Weights of a small mixture-of-experts language model, trained from scratch on English Wikipedia.
Size: width 192, vocabulary 16384, 55.6M parameters.
Experts: 256 experts in each of 8 layers, 32 GeGLU neurons an expert, 8 picks a token, a softmax router, a shared expert of 64 neurons.
Training: a variant of Adam for the experts, 5072 steps.
Below are experts of layer 3 (counted from 0) of a mixture-of-experts language model. Rows are named router (the router's row for the expert), gate (a neuron's input weights, with its number), up (a neuron's input weights, with its number) and show model dimensions 128-191. Each number is 500 + 40 x the weight over its row's rms, rounded and kept within 0 to 999. Numbers have three digits each.
After each expert's rows: a language model's description of what the expert responds to. This comes from a sample of Wikipedia text that the model never trained on.

# expert 54
router:483452477494432503524448522566497449531468445501498422480488447430463481531540478557507482523532487544547531503469531565466582449548464470494444479471466542543501429528517476502488524499554477
gate0:503464442547493497514536552474550510447503524389496478531501543567519461565535526390417476466397534493476481488467530480467472515457454467401521440512433478450461576533479503477406486540516461
up0:543552481517477526493504525506554498542533520503601467466473524517488492505464539431415505497418550518517465562584481510524438486507440464539474424512444469532481532511453446534459515571461460
gate1:462484486573518461481470477524532458500511482526501460566470437542515578485523499512457485481514468565543461517551454462490505487503526455456445516565512502510489405422465506524484436508470448
up1:518472503572471480404451477557517523546451556455557434584486508571524470568495502435490567481555460495530455458486521427506547475494512568494504540536601464525487514477422486530458501547523486
gate2:503496489470505492473484398455433455521572475441457456459438442463526555412508487513445450545489521477543526542501494490523538457565509478556498510534574483462546550538504536540529519458483507
up2:480545493500526518516500571499583545541468500555534522515546554537454460552503486478546520458500462547432503505477541487503431528388496550466524474513457532496519515430481412440499420496431512
gate3:500463440479497493473485525522482513526490461514488488508455425446582471453456519493507500445538485464534484531518493501501547509507500498592512490449516521498544564506465511470454531525512545
up3:515485451487453475491436544556446527519497447548449478482526514446524415527507500452574554490490523511522480534541453480484497491531480540540549476424492494598507574546457490596501526544545442
gate4:498456476519531462471459499456366449550510455558480414453479566498475521496514487529485537487442473479456524538485532474534543450597506534469493495578468450529537512443475492545529563478466555
up4:534413499511451438455473437488492444444522493519453506400456478475472532452470500534455524493424506528452486432435561447536491495477600469457540516485511452527512487504521482547579464509494426
Description: Line breaks after headings. Line breaks right after section headings or table rows, especially Seeds and Honors lists, plus clause links like but, while.

# expert 30
router:493477493490571443519501531444464452509542472538468454516503491521498561469524509540474553475494420505552502527577439516550513451410508554446552520485503556554498419455447457486444488543523494
gate0:566468535483512478484462476556488469499577431490543454430533579497486585546548513575509492483529459545486555466429472591461451559532531429499497425495442547509577549479459418508558540499483531
up0:440497474434551470460434489458530446509511424541473504438572507462485504555527474529401469446508476491525522511481520542540434512514547488460558419420396546467551539502498479480594489397549558
gate1:487496511492544433501531495530527461551517455492572521589570520465561467545541506587543454495507555546494500489423493504457555457498498466465480511487508423544523481463515452421511485494448501
up1:556544448529549492528558548544453521459508515541456452472525569543475477427538458512494499491459500438523587560477533480545437517539479551489595501504505512518494564527481476508436484512553557
gate2:502506459414513463512522481481504506502501462457518449520566502465480514520510507519491484454544527541524557500497462438520476459557520533496480523468459546423460572544529520459511522504506535
up2:504525468433515494493519481476512471488514447469504454493516488469505528521473541506504489448510477555534543478572439461520463456547490491497454530461436538466462528547505563493491495468540514
gate3:515451528472438451473569410520620436478438498462476574507558464471495510493444519516480476457505478456510606462527473486548500583483495490571512452494517496490499532461431562512544463586523464
up3:500444493544488517525498465458469492504495513551533515487587507509462520524470452572487511467513480479522529460514526440509552537512490563527521473470565515464482474481519533543546504526515415
gate4:469426516448517509480561516508479546538541459416516461515488445492447517512491491508537492477533499462461540567530457530495531475539481463510427551477449466456558439511476532508462530498501583
up4:554540533513588464483512502487481539518437522589470565447514515533535450559491485453471545471442545537549498484489594485488530485448460564548493484550490484539430533496566438499508494461507475
Description: Dashes and technical stems. Em dashes closing a clause aside, and technical noun stems or pieces mid-word, such as morph(ology), recept, studio, programm(ers).

# expert 19
router:477518454544430491502500559479447490500508466449520510448475527462589467497529505494445503436528520490569468465464510540521511520542390477472510432518468510514456490494521470460420444474427497
gate0:433466463477456543513450513489502477521515478440506472501520488460473500506475521567520518453512485494525503553507459476418486521472516471536458480489551518489494504510463502441512514493417536
up0:577441460533494523515483546488519491534453514476498495531528467481483522535423549546528500467562425570558541482447425491508464537543533520501493498465537536410532464466452487463546562551510501
gate1:524438470528464496472448442553478529525512517542520469471525498507568505479493477457533419547545478532564469564486474541540534521509482523521440520465526531506500433518527526476488500492455512
up1:506577542473542482495545565461538491493534502509470525576482440482427519487515489511498577458449536454467491482476541448491435491507531485498580475510503484511512540480462485551561533484511508
gate2:483513505463442419410554436494475521479471449471553480460590542466507520601504543548456537478459499473527520493510487439536504496548520505467496476612517516497452514522563489500487447451507514
up2:444523526431501533462496481494522498532410484518499572510518544465468486498549514504523512521448467487446472503502503495526521443555470496450541484501543492402481482469513473449521532516469630
gate3:455546515539484508525552518468475438525513561457434519515500521487507514459483549534476520534555479496451498417448498521503551501512522501511396538496476484529561499521546570467510495550438546
up3:514497428512492451506539450447562496478535501478470463438530482554501498542532486469536469560479514450463513556508561549531427551484468390515565440481440510489489468444570583562479541465528525
gate4:517527500414521490456544386485464565493467488493519460421487547446490488520480542523467464503565516510486484496536536472547641440487467516529520514519513545451497485527506507477479537458487444
up4:446469502554460587489541477481544486541592523480451434575537534507475515529455476487493570484527447499514530489466470509550500480556466540458525506465555578467462527530540491511521511473550485
Description: LaTeX and odd symbols. Backslashes opening LaTeX commands in math formulas, such as \int, \mathbf, \left, plus stray symbols, non-Latin bytes and infobox labels.

# expert 0
router:494575466504487455500470488478540424482505468538519540520492481461540469460470547502540517536500493530478488497467584508556402556414431460500520489515447441561537521460478548517528559443423542
gate0:498462529557557516442455447512533463476493485472501532616515485486514478471424520493552464536466466455501503480532488442514464451549523507528445496533509528527557441593541506463479582559450537
up0:543454505522437510532500513551493546520456486498485540471486502461507415524556523528469509475496537501516576490430473549445513595526490451476518498495484472505522443512519532602476437503534478
gate1:432512490480514530487544494517493512498446441509458498537528552485409513461561534527500571491513513452428488495566453535547418544619543493446523529538470413451549472488495502502531524547591470
up1:476536463511495597486547512444480458488445434502487535534505464518468493466512535484511506535536547554430434489531513455523444533493435476412487567488482399440477474429516489476519524548536473
gate2:463483448463513495500505480492582459542580478510481481546501525465537467487526537441454475522438539561467551496534458569406496454483524578562483485499450521526524562491550487491519525498505479
up2:495525451471448504534494514564528450550473423485521501517502501472546477525529545549510452477485540583422514456497518583511508452509434519564516529492523526515487509471529516510495570520454512
gate3:546530398527557491466474467522479538486485474510470504520503562451543517535461498534526460451420494461539515566422436430488502490502471536467503461541457511443530550463469493512473541552460491
up3:455475607509475547538506552450533453502482488479480482488520442583491476475518450530469534510553501515483487439524548512518521545588490426533551544458513503555510478598546513482543502418564514
gate4:497526524471555478474529539492530470518490493484459513535577466481496483573493537504483534455492470613449447545534438549414467521488502550593437479484494540498446488519496459471539558524430455
up4:518481486561442533549490509513466508562482521531504544527423527478539571495456557530506505509520528460596558501398488427520526517584470537459517488491528557486491525556508467572497465474564402
Description: Hyphenated name prefixes. Capital letter pieces right after a hyphen in Arabic names like al-Kinani and Al-Bukayriyah, plus article-opening The and first word pieces.

# expert 32
router:527491545514428447501546486515525498529499564437461564525552487519537556504508590464565477476453465523485488476514574529538438493482572479482453440470482502490500528533517486446530416496513457
gate0:443488416465456513505518475483524443499539496477506475540495501562466535532500542493549417523538428453555474487527506385477468529482460516504474534454512520537528540534494537505506499448532518
up0:556524484485477496559515552423514491542514520563459472452456481528544474457501529523514544450543483500485568414501504443454515422422493537532474446523427531455511491458515489433439502518601452
gate1:567550434532495507486461456585506526576449501411516494445523524488533505529525538516489471546590534555441459539523542516479459509509456586547516471483477498522540529472515478461517538463502504
up1:556558527491527510429404469551504530521444483421565517440544550529524487466513539516521414496590548527441445528570557508455562462511478516524512451466529475486535488486423522482515533477499531
gate2:528474499453557574594513465447498483488504460494484485484504476505505466491513495554510510570455496436531403462449553486520511489529510489455490512568493564485447487573452481548614511448480505
up2:522466542532498498562526512488502486477518495469545482481543433461508455497436481488475484515525481486502513469443547468491581425534510529433436535477489463393541486519483427506496425536482467
gate3:544451510601495493563566473504488549466483518495512510508499446544541443490526555519530458435474437508473543519474512477539527511449432470496466481455504465560513497441493534507505427539437526
up3:492533499447470547494482468516485550512484513451568532565584562523506490505542450471465467526526571461508485501529453545531493518536521432437487543474494430536447564513494454502477453560457458
gate4:501559449605458464520484446540509479453500530502482569498532557552426511568496498472529536448443475483502419537509561476529522471498530538460461501541419466565487539493508494487529508560538500
up4:538439587539532514475539487487470513566624492447484474504437442427521502434460454487494487490513480456444532484505465484423515505448458493516531578503495529449495491534478503481525468485502541
Description: Table pipes and epithets. Pipes and dashes opening table rows or list items, plus epithets and adjectives after the, e.g. the Elder, the Great, the dark.

# expert 23
router:469507482485415468522523481454515524502483517445493467470474525576434518441467444513483555495532473436468473555515496502564526449504476520480588502463482446521441489475481564504463434478502515
gate0:506504489476534530534465500523562479507581463478525544525554537472486431473479424529526573558490545481529513530555472517495476526449492475473547456482463509529546478407525562556514520520439462
up0:475529502529486458501472538551504530459531544506557492505559531479508485460509490510498480539539506474540505591542443510488504482486426453447507478499477456524544494473440570507518544524434511
gate1:435564452478447508517567483496524563496409493523467548437468517528487480581516422502466546535504481483500517575485473457474528478528501454543510570477519489572431487520503578427514426530517516
up1:485453475472496488478527446525476543513428470487504381488536504530557429542541505527451478460435499598499512472522473474545504525480547543530496501540508502543461441502463493494512430450542471
gate2:455479564552540486473518493541429432499423480512464461383473535483496484529532517554477510535483514504544516548455445495452487529480460457523469494502471555499492443528491480465599508470481486
up2:476507586589530444525457551588383510489486529482484496503470493560432517464525534506472508546481507497518483531480455498495517505486450497559504590453542572536499472494488457463520451471507526
gate3:523472516507493484513513509465475487459535483471444468491491623515492516422496498512479493413480439500361479578544475522489574522553533479525552503493482490513460446486472464521490496585537525
up3:497491423495490486497507505469482549490535591548501482515462496498492485500448506430540529430552436510486514518485465539487527494468484524530523482459586476415533515494451537459435531493524542
gate4:515557421497517476529572558543547454466481508491423483422503529542498486469499531385439537517534571538573504559431513460462539454495496556459559486519549553497466471616513556457438529531547523
up4:483509473517518494491482514458515425504527522515609514456529525565522487472507482494459452468481566488494538503494481449482525531498441576573584460443505558591481480454488517518495477545499540
Description: Name first pieces. First pieces of capitalized names and Latin species epithets after a genus or first name, such as Peromyia cult-a, Charles Cav-endish, Brady Cor-bet.

# expert 29
router:504487558502474548485511544426555546530569487515498499525426441555409497475491454445407518532471532517545516468557480489526456424518491517465482538514505525507420456479467503568467467496469422
gate0:457487475466471440463479413583511492462520469514459497527525523524487530467476512497504487472483551533530495500543475554531467499477512523512515543517485451467427548473530430425577503513515476
up0:460551496512523475511518481526554524508461438524478447439490495494456610441523486473474488504504520559485538474491460475540392464505532493520585575536513563455460542463492505461502525535503471
gate1:498450515526513511491543519444542478487440499500555466485460537518487435477487434559483522565516509538514434496528559520475500585530494454593459493477503431550460516532476539479553539517466492
up1:437545476458491536553525533508509502470581474531549493513522498517470487483460538417514445478436476469476499472439432476503491502461514499403469535493489502471434538487480531466483405525528497
gate2:528598512411574470528515509477493494475457504418462502436506518408471464531466463476524458587496542449482556521444509459563495437530483477456482494494431509433481485554560408479503508509505492
up2:511523517473483437553520568443547457517523479433470517480439472462441427555387461468470480515519559450550540503496503482584494506547434503514450439439448458437468498557488437511462492532497480
gate3:482523452491421523461511524490478531523476578470480487528552516542549467500480501495512503549458488517513492531509473470534450466472565545430579467518503454472455518403476535481497469516463468
up3:525476523478555495517476470527490457539452408513522481508439463441449555506540490538454533470539503509458491477462528525481543527568463459577441552494486523532512473596525503565536548482552518
gate4:542535490507479507510580533535527410419476496444487488486490612490540485492559537497518479502466555514500579476487485476521530531518535433449511518420482506490516432521465460516484504500454425
up4:460492515493455476438441496497502543589553553566550496547525385510461494487506476533541531509502465485511458570469505519521472467550454484561519510615554531535474556505505510469493496456574542
Description: Line breaks, list ends. Line breaks right after section headings, plus closing items in lists and tables such as Inc., Ltd., years in parentheses like (1953).

# expert 62
router:514480526482454485432502559478461430555465527528457497453509541462508489528506431521464554446523516468512438511507560528482512453523586511464478442557499511510474566571464433538493556555509417
gate1:453503531475459484474487527527440589569490496486496523531461540479535538475500514482464504451493466582510471454574460474504433448524548446486544526529557490474485542536456483429449545477492472
up1:555507463519535513525523484489553418447501487515510476460533456503461469526506487512531473547496546417483541540411547527496557539475450568503471480470448500536516455466540516574549456515519533
gate2:551569498469592475552455502574476614460471487487516505463516535473516486426522490531512500486453458561446461475517420428461471487518471561525579504535541485450525504500545494444535523480441540
up2:539536551473509471516467561542460527468465481523448480453527549463535453531541446547538564454470453509449429453501497461447518459544523532469536445539491469464487535565466481531527552525496434
gate3:536375540536488500422566497458482519475425550453534487556446530473424488448565547472405490570493497499488485524563443553531512553548506468549457507554488431551484536485448490455591544534446526
up3:505455505455442526481566454517494480530506443512410508467475485510516507460502442509486511501482461406497508523498532457581485554557491485502463495561442469577501543527444476549557531547449479
gate4:526461504537478456476489498510501524501445530443539479499443570568441453460489526507375473516529538489554475467528486480487482562542409441559499484522522424581471474424455590466535575454419508
up4:567489506487490432510487486584472519466422431440468398531406569518535445546526502598456496490482479453534454502482483458502495554526424399570459484533473445578465488476475582463562578447435511
gate5:520501521488588544509459499458505529453484566529572422527495436470550586477478510457504446477515537495478514497444493536535527510487511506562461549483561515414530503455507483509484482555504522
up5:593456536485536518462501527468496474496497536545487446484537483469526515540533456465551544457526476500550472456477494516483531487520535531503494490476598495458470520509442498523522538606502472
Description: Line breaks ending rows. Line breaks ending table rows, bulleted list items and section headings, e.g. after a closing pipe, a year, or ==Career==.

# expert 26
router:480532522521459560558432513490512510499513466570527459468508483506422536494529484491538503503443471505523531520565482443513502487476492572482517496526417480568473470468481501546490546496494495
gate0:564560586507575519504409411488494544456453561538530492488498494526566524530493502529568389514538449549485443486502482490471469540522498542510543484487525469473478482458521520510508494527522536
up0:476528493481482501513483543538510462524526484499510487498514495603501529515461459455444560454500517423497479471508475520516479480519515478445502497489478528486450486518455456488515529542570434
gate1:494461500473465500483451531538531449489440504436523513536521505550538470479478559536469500465487552474471518453530593529489488569498530456584474498487560435513501433471436502487489530483516483
up1:544547484473483415562492512537564446432517384515430530421490522490518549470545549512527544584531491524481495490471515545506500480435470519477494543416455506444505570444547549528411479497405472
gate2:532450525522515476507485484445520484491429580457468497556476546524469499539451538543506390522482524503466495506521541556500532591532502441510437464519501482511486468528504517512519574466488513
up2:477452536523585519465498471473481522495514490502504642454521475414511462525496443527504519555477491478439491454471496572455547500429515485488457474450547557461506477454561465463449457533464558
gate3:487474527486504474458473535559466481408463451568501486445490587524554450456536465589467497481508501498546422435535528505495556478498506523488478460464490546497415474436499540500484516479424473
up3:491529477526541534444507502532461484426475468504470491494459548530570464467513435561462565468498545557567455470512496490466589473504498555469478496463524512471443505444534563494456505477475477
gate4:472529528529574530541435507450457501551543500546455504542557529440445525549562482522459457488500499588495535516490418525504414519574496454426544558509555475527466526471533536577463549520521505
up4:507465464455449480482558425548511543457467516540508489466411530603519557439529430505525548587524444518549437440514543510475520465447423587490498541518453504541543427547484443488505459517534530
Description: Numbers in stats tables. Numbers and pipes in sports statistics tables, especially total columns and goal minutes in match reports, e.g. 44, 51, 90'.

# expert 58
router:549527502423428528538507437446496569485525524472590521511511486456440445489475451477450480524539462467500518443516487488492509483450591510481570551469532499509505482553592452537481535466519474
gate1:491499442543522548433542490455485418475461501493479502604474474521596555495467537431540507470519503536462437506531447453509547518572449504450436479504458544503472507507539496545412502523531420
up1:492522488485468602530443535510543468464565534483536521475453503405466541437494514505501529460500560453496492543451495535546477456526479526516487480542518518530524473537565491525437516555491535
gate2:551463517489479493472584471463420459477445519425439495552509503511510535499452532467498535457516478485579501523496471408555451526536503520522433501519478485462462520558543461495523487539569549
up2:536452543473535446564585410519517491484501478523477421426519427507517456539521495583472437480493527499539578492532538474508454453482471479478483530526476474510480508479523476572546472503409552
gate3:561541455500504503437429548517466462486491562503468535516537540470512511499545422499548508469471508531554509515425534487532474499465528445505434463559472504480537508567466461519486421574508452
up3:562552579446469436523459483534494507461466539539477539521631487482483506510473495462480547481477446490501504432449504561430466452441618518543475554520462504517598468533530461455508546534541452
gate4:463529508552490476570486446578450440528574501460493412392535496479558505549502533474463527496483555512475438605421556519480475425466477542549532518540473470511491557417464415481498529498487481
up4:451452494533453509545406526613420464466527491449488442466531470488534460530488514470528535502515546494467490515500524491565480483430484556569507559544475461481504525472434404562484449472412525
gate5:492483481541558545425538480482438478495470537500504520559515552486501544563434505549510485506489530559510475518483524468548464558582514485517490514500529451504512487506484468415566475556505541
up5:501460484467476467465537447416544515433510449488557495497497536446513398506535560443534458532504412496548553527584432515517477517511454510474395486485421493472526517491556471506494449451477514
Description: Infobox dashes and name endings. Line-initial dashes opening infobox fields like Location: or Succeeded by:, plus final pieces of foreign names and taxon authorities, e.g. Jaschh-of.

# expert 15
router:541463534462446515505555542520561454515514490469562521500521479489457457504450481424497522513532530489460469417545539522450536494530511509492487473456514556494489544566561562508435550519499484
gate1:443523477537559506488478445523565430515529544495492510400488497478483533487511553523497566528409551451510589521555471436452465492475448583451505508575553478528509442491497483555527508525523461
up1:561456505443492478468486541530438561500482453539466475581479513534550448515501428488506457447519456557530432497434515560542523508541566366538479477459462541484467586506486464426508494495479538
gate2:515529438474506507415544505511495457489552515515524513481518510444516469509533501475462479505533591461528477520455496490490491531503417490513512525491519447536429489510488499480529482372465506
up2:569527499453542476541563506479455477469481491456508554490492544463452472567453465518500417549494488539540487485509510499469498426503503476424469510473518471449574448488499463484485465489486475
gate3:438523390506473523496447505580451529550536481458458367502497505475498484519541486458549548476551588497533523502558527453466418465449479471488554472460495536551538538457508486534465517510479505
up3:493544509499505508547463459450506506536491519572542551517531557479506554472480514511484476500469517458474505539435494472511519573505516526553443543520508464427562475500484502430571503474480451
gate4:539432518537519462480496439436515525517445529465476472494478579552571511555476556552483481533559547460518531489528560456510521557485480500505526494567578529476503474466393475540524469539452506
up4:443553421486508483499488511538457512506568427499501556458439451472505522447507461471501508507506535538496483645528460522465477508502506473501498492470466465535466533490561561482479532444514559
gate5:550448505426477568457519457465595553545549539465512515537559538608487449556469504494558566537496476523503485566523448518441528455467511479530449466502485451568498575460554554540500484524411494
up5:556468533468465537480524464499458497538476554519517455524574589504509486623409551473542455457413470503459505531512464494488469460488519525531448470543452429510465517518566485453524527468502507
Description: Line breaks, section structure. Line breaks and hyphen bullets at section and infobox boundaries, especially after See also lists or before headings and Born fields.

# expert 40
router:507561488529455510443479550523519436438502428510512517504519505470501543426503495460457573465472547523534485471462429488473547468484554479476475484497448503470475525434514503454473454437429486
gate0:517472488491519520542529526489493500541475511439489566559509456509527392555417477513472505447493508465445550525539583485518559519501476485494534472493526536488440487611472532417532440507512454
up0:531567433579509472548550590552495527474471438426471524495442517526532439467505504491493524451502545471511504490486519493582542476470493490480507469498476571469438418573477605438510460529528416
gate1:488481516497460457468546506501458500548456544458503512469453505525486504528548490485531443536517449538542509527566531475523530520538488543488476489420542517456538483476519561487549502377487505
up1:484463465478511442473474541527479570592484443493476496501474401442484427443489536493546420521414484516493502491443526573521461509428511440582514493477541499495516495475591538526514449431497494
gate2:445500414497520494447475508469586508451562469545577465553497544470487555449472502481566492437554511564532559451501509442496465485446519534389511478538538426554448480498482493425497497553497485
up2:465539538499482553416513469520486572533473491453524475473557584505508476539508503561555586443470471504418484514479458438476551489485491509479507540450546503463502486513544494521544494418514517
gate3:465499469543532555490473463555525539483497564446491527454592516498481516541515486521466509450442562491480453542487436498492515547517569492465526501459499533500460410524542533507463471565602504
up3:537526509543487516531499460468485487561519517576471558585417552573515492594466507504537539527518511449534501527476496524539496477495419458560513483557552499481569517496451530505519501489492485
gate4:496475577468532469488438402459498550486501493536488438468515453486465458526449500481523464507455461506501518464506477540523455551497460595432481533426529505517531597501475476466523498466528474
up4:547507521418424414500514491543472469467480515539533413500530467433547530510512488495539457467528481479471483524507434513531570491542469444424442417433489518517566527548472539510482499507512531
Description: Units and multibyte characters. Converted measurements in parentheses, like (2.7 mi), 1.60 m, km^{2}, along with byte pieces of Thai or Japanese script and taxonomy infobox names.

# expert 9
router:536517519544463459499451539482495568471485526531567568470559557483452466435510541461505469408496470459510558454502534513508534542508564550473462549533464558458467517500548455441539527523518463
gate1:517488511500543535468591521487514531469575455545442562473505473464486498502415516500530477562510533454475456566529474470514547537532463529500470543509489555421542443464494497498501505441519519
up1:443505566444431516478466434466510464563512529521555548456539605438509597487491541509519468557470547489490486479505528479386487516485460475487427523558523574415496474463491510504479516461511490
gate2:554460481503551475468495478516510450458481458488436469469503526440603474527475536501496482456490518453518499496459512451477520533534470461492503519537498515518520550494452463492493525565418593
up2:546461470512536449519447466438514473516487448448459529482523531527530472558504458496511415458523483490541465421507543457461549505524500491465472471527498535538464541514505509484568543585414519
gate3:478481525484554596453499525435441479501440527457485536572491550555543499529490488550456506504520469511542490520476527477479546519517483525529528523499505387571558449487461517447524498619460563
up3:489466475531513533451554504451501511495449442508492531545479571519515502518456506575453531533532469470500502479434521440538532529487496536479475584515489454519562464545490507451584526525436520
gate4:510593508479527465523457424547471497556483507540503478505508535469491501578522428511495485463566554491573553504505518468455482472512502572485527591465541502495541466418536503465513565565492511
up4:464407488471518572448551574425454493485538474495477508518409465536508534416500546548495500542459467590441483526543464562542483551516466471537482460534496534450436480526456494574464446425489515
gate5:539544550485577485412503576490432527493546480493507505458496470522513487485500520531500466512595542523494508497527502540475486496526506512500528514558520495443442541532553455508479492522482488
up5:475448438544440481580566478494498447480451463469474498520476534540554532547465460489469507522471491554525468515458456487539533560497459411521472502410514461575569456434435576475513529488489563
Description: List bullets, table pipes. Hyphen bullets opening list lines and pipe cells in tables, as in death lists, taxonomy boxes and country-code lists.

# expert 6
router:519515481553536482532522415546478565487497522494508557490534520536424544584547470534422512494524543508511495482548428483459490523534519489472483466486475497520503487449487456441536544518524471
gate0:478520478486515582595553508481462496472518501585506516482552485479508538567532552485535462537475544522456472520587404432535492477491510536478476512487445571401494465497512581491489502478487437
up0:462399535490524541450454488475537499474475513505544546474419501499490480483489434516442512500474445425546476484471570508462519500477497508494488547578543452564508500521508439491558530563529506
gate1:534482428501456485482489458624509546437444577531536554488499461517462556550528534494500514539551514409495506525568519490533479464498522557536382523517489510497512429470465451505506532484521511
up1:487561545493516616458455580528427500569543455473432443489445559535474498493473488571507475520500465453487498495474542464498450552514404434456534462471532557459564572543462484481486473512564527
gate2:579487498438535489524453472432544484473461421481500499551488519415529501437464446499501482512545528513454532550449453605499544554495531488558452542543558560496518575578518503485484481545533559
up2:538469511538560495580482446461567540474506464498489512544436520446518474493493463524460462493555549513431565555461459578483567564541505472511486535513543553494541533519503520492534481585548550
gate3:501469517459457443517460558514471510418512487459508401444520540567450530534525500518502529490471442489493502446471530477570480475495486523505424521487496460497517487545431473477517500475435492
up3:435486511478484511439534564471534454531474480491505421455505494546482532544524563530533507474476570431493499547484495435503526408497524481441479428516505468506473478502476536522472498492487501
gate4:517481516424490465543414492535508454457492526476531481467547469541533527470502526568509449577544491530506503504497526539499439529485519520483472455487572552513483503571510523453552545491498430
up4:470518486447513495533425468518518543530435543497543513544445452539501509500446475524521383501509456493490393504442543515480467528538511465492509566474580532527504562507479452442533547513544459
Description: Abstract noun suffixes. Suffixes and endings of abstract or process nouns, often after the, such as -ation, -ity, -ment, construction, decision, result.

# expert 52
router:486517482489442555539484580472546447448509507460468512389516535526457495466507456458481564477523469475496466569519526459545578474476438538440470463485472512421440484496468536518502480543496438
gate0:510522422501597461462532509554487570491525471474575462435514529487503490484503499466463536535480489464441472548447483494390513460543534526468473481490591530456522464516556456525554482587440522
up0:529546469467537512504477514494499568543522502510514519421526527427486502478533469449515512512521481509485449552535504490429560494561532552431437443515565531452472494515555419558488487580476485
gate1:496467548450509498489485468534451482541518499511498441497484516476465483481476487475505510499542553468470502590544463510470518532520493549451469519507577488475560423475502551529546495531417555
up1:502503521500456470510501536532522574476559520425562509539449528480477465500453445526502552521515509446445474540508472534482514502502512491548443509562543410456497432492516528425543439498489501
gate2:566479553496460487511519419519525501487495494489535526509532523486505428520440520560529470513511532521513460398416576509499457492449544503506490517581527580514504561441496530464470487418553478
up2:468585489483470514485474425535520478495557434528385503546454426539467542452510515450486553454471474478418499464519417489484520426514517535497428479437487480440465462431542542499465554534527503
gate3:472475513490518556466524453551487423536457524412504515510476532561472530464461466512607567522459507491517459515473505405583489536523492506562512473502482540475480466510438500490513565495531447
up3:500477551521531491523480493521522501506474535529499508465462528504482443493482483458512464508538615438482537499461500563474446448466436552546490467461436561519418519528549462503562512519513563
gate4:557502543496458540542503424647510500565495459438543466522549546413531482562451565517545455454520553528556481467463522488483475517579487496501524511548473530498498482514470549488479544532532533
up4:531480466571483573551533466541499533487485484451533479472514538509531492565486484471504453469512562486497550474411581485501573453521429498480528460485422475451455496491476510454547508547428573
Description: Opening of quoted titles. The first letter of song or work titles after a quote mark, such as "E, "D, "I, and first letters of foreign names or terms.

# expert 61
router:500464460528471454551569569567450520506489458510474494485459480445457496490509475502513491470555492540466522433530506490566517418582477534492502479507455516436524491563489550452462558458462454
gate0:628509515457512471501580522409490460463562547457546484554499491489501486510487468558554505530489553514526541522449493581502542511455553440498529464502473466600497450534553443497460518549532435
up0:440500464524525526469441499507552521500436503518461464489520523518594515504548527425387567466493463554579476467536492440489444470526402570494539509556517559483477566441456533496483491450485543
gate1:555494498499451477507486514577512469454520463502480438586498490491561442553516517481577515502516552554535473493484514550455511472525415478496481426440474425473537532457505577579524515506419528
up1:531540520414495520524530411492436549502538591508534492520521508480451577513432436520481514516521483543472433548535386517544473505563570442518524471584511451491510531553488464468552497506566443
gate2:503531492424461486503532462473425552489458547449402536507511579460463454524477494517476483573475489564465491474594431487503488482568505503414518497513454445482491484523498492497474429563517484
up2:480547489385451486465486539545436464463461525505471439531551514410501530554442483474443438552450551542495503475552481464541500516483470509479498480505442487460497523452535492503484519499481523
gate3:509511538529605442481537463499524537560452528455528484575569501490497476472510424536495563588464472466538488537507558543415527494535572457516465452509506429513489475454547481477531475449529499
up3:459477483514561481517530532473548543499513461518479523520563488482513600482595492544592475449560506518530471457418482549436536445548528453469498521478450471525570491458575488480465494457539505
gate4:475485583504473444554477507504441489524452501479465476480488621580485491579459472485499443484504474541457525547520531489450501467564493499505504556512491481466481461524484535487516479510557513
up4:442510559519511430574493572512422510545480492537497493467482590517506498567490473468477458462473482544480555482525516487508500447514470528498519519507489548472492474545541509492479478488560485
Description: Numbers in statistics. Numerals in tables, census counts and infobox data, such as 195 housing units, 1.5, 1891, 21 hospitals, also approximately.

# expert 41
router:432467434491561503506547512437574541528482504495497483520493459553450498482546527431469512584482494512470507563562481505551494431479498614541529506460436445535551454443500553545532461493450568
gate0:542470507500525572494519517530564493511546494492416534523457629549459521472487526427431486593476454474507536497493470474509483502492431559500429441482479513435503490511494441508564518550468537
up0:395547598516492555512449564456560498470483557481479549535507444464491488490480526557510499489495574433508508440532497556527495510489526484454447487469496498536585555436491587543510497499486492
gate1:500473558476441507580539484572411574505533466559498591482513557457501475512566568527527498512455535524461479389515464592500500513470560517475472496485509543537501493478547483481545490431485487
up1:503498526458507533479499473459432521522499471541516518507490564541561498477546570540542498512473488552529480446490442533530513530472504563512542476429438537539487408402503519494511501406426594
gate2:460411483548515534516440469413459493498466469513482485487429478533437441511540515509472466462493464447451567516495474513501479473495546504442526380458485549505537463564595490524468559483514564
up2:539525441503569503481573533453608470398466453492460488472480527511415479461505521504486567489426510445539545525442543531510487486559482466515519413508459492505511474522496475454467457553506555
gate3:545398468468486528473562543521530486516465575435514484523551479533446496569530526502527551549413508492559478502495515453510483414496430464526518424496456459433439466499475531533483465590465488
up3:475502506450465537451519525476478452494531510449477483487535531579489502578478480523592488551565424481521460510578503506488552461435482535492488470518512430415444518566436515448491437508427524
gate4:469454536587536516483522479569550450499477477540475535485532548469548554481500544483464501491556448519550496551466481480451482509538486519501504488520490427480460618528490518502537533413422547
up4:418574467444451472448501483460522565551481511481509551546413530521476553532504534478476520511499507450483444434536464468453576513523386498474503486435520509481566540453470461509476454532482442
Description: Institution name words. Later words in proper names of organizations, places and events, such as International, Trust, House, Cup, Airport, Museum, Festival.